Weights of a small mixture-of-experts language model, trained from scratch on English Wikipedia: a variant of SOAP for the experts.
Below are experts of layer 4 (counted from 0) of a mixture-of-experts language model. Rows are named router (the router's row for the expert), up (a neuron's input weights, with its number) and show model dimensions 0-127. Each number is 128 + 24 x the weight over its row's rms, rounded and kept within 0 to 255. Numbers have three digits each.
Before each expert's rows: "comes after" lists some tokens at least twice as common just before its tokens as in all text. This comes from a sample of Wikipedia text that the model never trained on. Tokens count by the router's weight.

# expert 95
comes after: ",", " of", "a", " and", ":", " by"
router:142124159127149104114155183124139127115135123110131129158109111137096138069118106124151108143087149155118140145088148140078125171108102131126133101157120126180139071121138104105161162109114169121132093141129136159097133091136123140161117112112125146122158099149119107134154117151143166105123125135121099114128115160181204146154145092139128137108062120104124128099143112131143146123124
up0:134158095112139132088122125083115097134147129104162065133140127110080121112134098116121124108078137078129163179094148150126144140147096095087183070113120147136173126132115104118111124130132122141152123093126145108130129155117125123143114147108121139144146117157132073132126130128157165154135104097125112103129090158149107154110092162131107125134101144142061141132154123116125128120158

# expert 77
comes after: "ed", "ated", "s", "ing", " due", " known"
router:126107112120157126101152132116085134145146114170101132118050091135113107141126135108126119152105102137098145140113142123126173132110110162163161137112104123133135115137149110131130162069124137121160106130105136145101134104149113125096121145142130132117154114170107134121133081123138161117098172174157103122146114156152147140145135078143097121155138205114150079105116149144090150108151
up0:144125136154153146104138124103165085100116120144144153114083101142118080124148120107142127151083113150148137111140181127136104110132130123169185184077116168162149098145131146147123158114131156128111164145112118111093124128116092131126101142136081130133112142121118103104170095129109148137150140158102145110115116126077150133132138091150149151078121154083163094157152138116121145128141

# expert 67
comes after: " M", " B", " K", " R", " H", " C"
router:107163118123150122149128130133127146126147126100128141146104095146102088073098130131114171105120151146081119157124142118109162150120133094103143130154104111123176091146207123136172165119131154145151110133088158146085101091176121136089109127138151144126136119127114093128125114148164128074115127137132092116130130159127137128122133117136120117131105131085170129125077145146077156131149
up3:105130120116125105153095109134104172113110110138170165086138092106129132129128132086132164095146161132083144124134111101157137090144140100116131124129120137139138126164154137117133097129114136130128125077110128186123130118128141142082092096149108136132140112157130114147141100090133137187090134105137110176116094182114127119118115088168154123108176146119117126105149127113101138117197

# expert 70
comes after: " No", " that", ".", ",", " MPC", " count"
router:079140097144159117127147135091104160144166122125098140139101113143115112080095113102159112136099139149103154176093162106085125158095102129142157100131095100142166096103152121102144136121159131151155093156106166147093089117174099155131104103117158130109142120164102090111147103139157142103098116124148110095126100139147157126140117111148124122127112165118151113113112157164110145126146
up0:119126125142123129128110113150139122143161149112119128136130102188096111136141111147103138091127107114119102147139140155111144103133117106106132124128149033111165137118163145096156116155144120145150151139124166185125129097084079123122116133139168162091122103154122137127139112126103159080092128073087150144121183112124135112147118120120127121111171114156123087142145130128130088123162

# expert 37
comes after: " the", " and", " a", "-", " to", " The"
router:100152100119137093135130132152147131104146131135154131122137134118141108104121107112195142111053103143110135156121141125117119199108116122165118067111107097146166126140140110079153125136110137127134128108119156123111161137132124185136124115082119106106160102160123133110110123179135142088139183087136131120135120139130159139127110076116151117098097137111122130127097131164114134125170
up4:148129136142083147137114121114192143109154128116142133129127112170104123093083095169127123099104068118108163170116115123138148113082127114138153129135127092111132123138108170098162089122121174114117168098159129161104131135126099162178113111094144123127139107127116139110135144155120094116174168105169128124127146168104130141080094122142152137072135120113141133128121138156142115133124

# expert 14
comes after: " ", " 0", ")", " 1", "%", " —"
router:082165148142135131150142140135093120184138145149133115147090126128115070098115115123125128115095178141129157128122164125149093136100066115107140098110125121131109136138161094114226111096166142131125116125113149132092096138129092148141121116099149146114143151147094139127104127140156151125124105116158115117132104116174127144173135078159116134132115163139105125134120168129113133146127
up8:155144143077145119133190125121130147111139180138139091170118141130109113115093139101125155115114135135134118127148130148093145143179141129157117085127134117111139137102140097080152170092123105146183194113148128129130112152157160121112110153160103155111106148130168132124100133108117112110092108152128159127158127114123127150159128131130099125103096105107080160148138158097159083131118

# expert 9
comes after: " the", " a", "-", " of", " and", " ("
router:097121104134157106130140157102070149081142104069137151146131136127141071119128102081129103122151108150129131126114131130093152135126116099121157102124142122109131073139145104135164135096134137131136113128128135161110153129165129180150125104157136133085148093150098089121121129129164142116137118163139103098140117143126143167127158047148098151110086133107129150151114119134092158145142
up0:091114107128137161174102155117113134165157116090174141082154080137163106114125116151119108132141129149169107063125109124079133084105174128127108093099126162131148133149153135172102091166127170133124154107136121134137087122119149139122103131144131143128122125174156137112135117159134156138099139153096143103140118110114099129119114090146098129150138077123118135144149122114124147130182

# expert 23
comes after: " the", " w", " f", " l", " a", " b"
router:111151139168129108149176105108145145116142104135106162157122119161121101148111123068128123132151173149065145154107124103096151109114126098179119113121106132126158143126111137108194132154125126123142106131103149150084088149128087109114076104122106129141127100146129139075142134154139110115109135106124124116151134124140144129162141138128094137140159151122146126100150188155121142109184
up6:130118160124111119136125094122100086087125120132097096121165124113177132143122135110177133139170114132122120107105140178155114129101133112145112094099106111134123147114115092118177149137135134117200127130108119128097125134134134140121099130161091147105099173117123137105157102105147151116103160142186107130140131113112103115121167140090134121172159162097158141113103160114106149141189

# expert 93
comes after: "\n", " of", "\n ", " ", " Austral", " Christ"
router:112147101193160109098147172101133136152150113154097146105121097146138080128118091131152132155119111112109129141102143094100085150104096112128154136145106127146139119156133114098139137092152151152121128142112151158112087117148126175107116092114120108104147089161088119118100130130155126109090105126131110119146093141208156143158096133137113119134158157141161143149103112130105118167141
up0:144141122163104065097153121137148157144144116146156158134110124142152128116148141102171094133130133031125157122126153152123085147067091186121128127187145144112152118160140077137126124103126154134073126139126129157148154148099138136133095125133134157125149135098120129111127137179112141116126140112141116142117126152155127166121129134113101121111145110140111139074137132120128140108141

# expert 42
comes after: "\"", "F", " 0", "a", ")", "i"
router:081145113148156117126142136089102158149167120127108135138102109141110107080099113098152113137098147151103153176095163105088128158103098129138159103136097104141164092104156111100149134123156133147154092158104165146098091114172098154127099108108160133107146123162096097114145101139157150106101117124153105099122104140155158136142112112149116124125112166125146110108111164159100148122141
up0:121123105162199116135134150088138134143141153155089122107161117111122139141170099108140098123099139144122161128124158157142131116170081148140150116175114122083153160156128132121092139117118135135145137125112125141105185100152122121154080121136133128068158167097130121094118130134131118149140153132125142141119111149154132117155132116089097077137087140145143133147178161084095141114139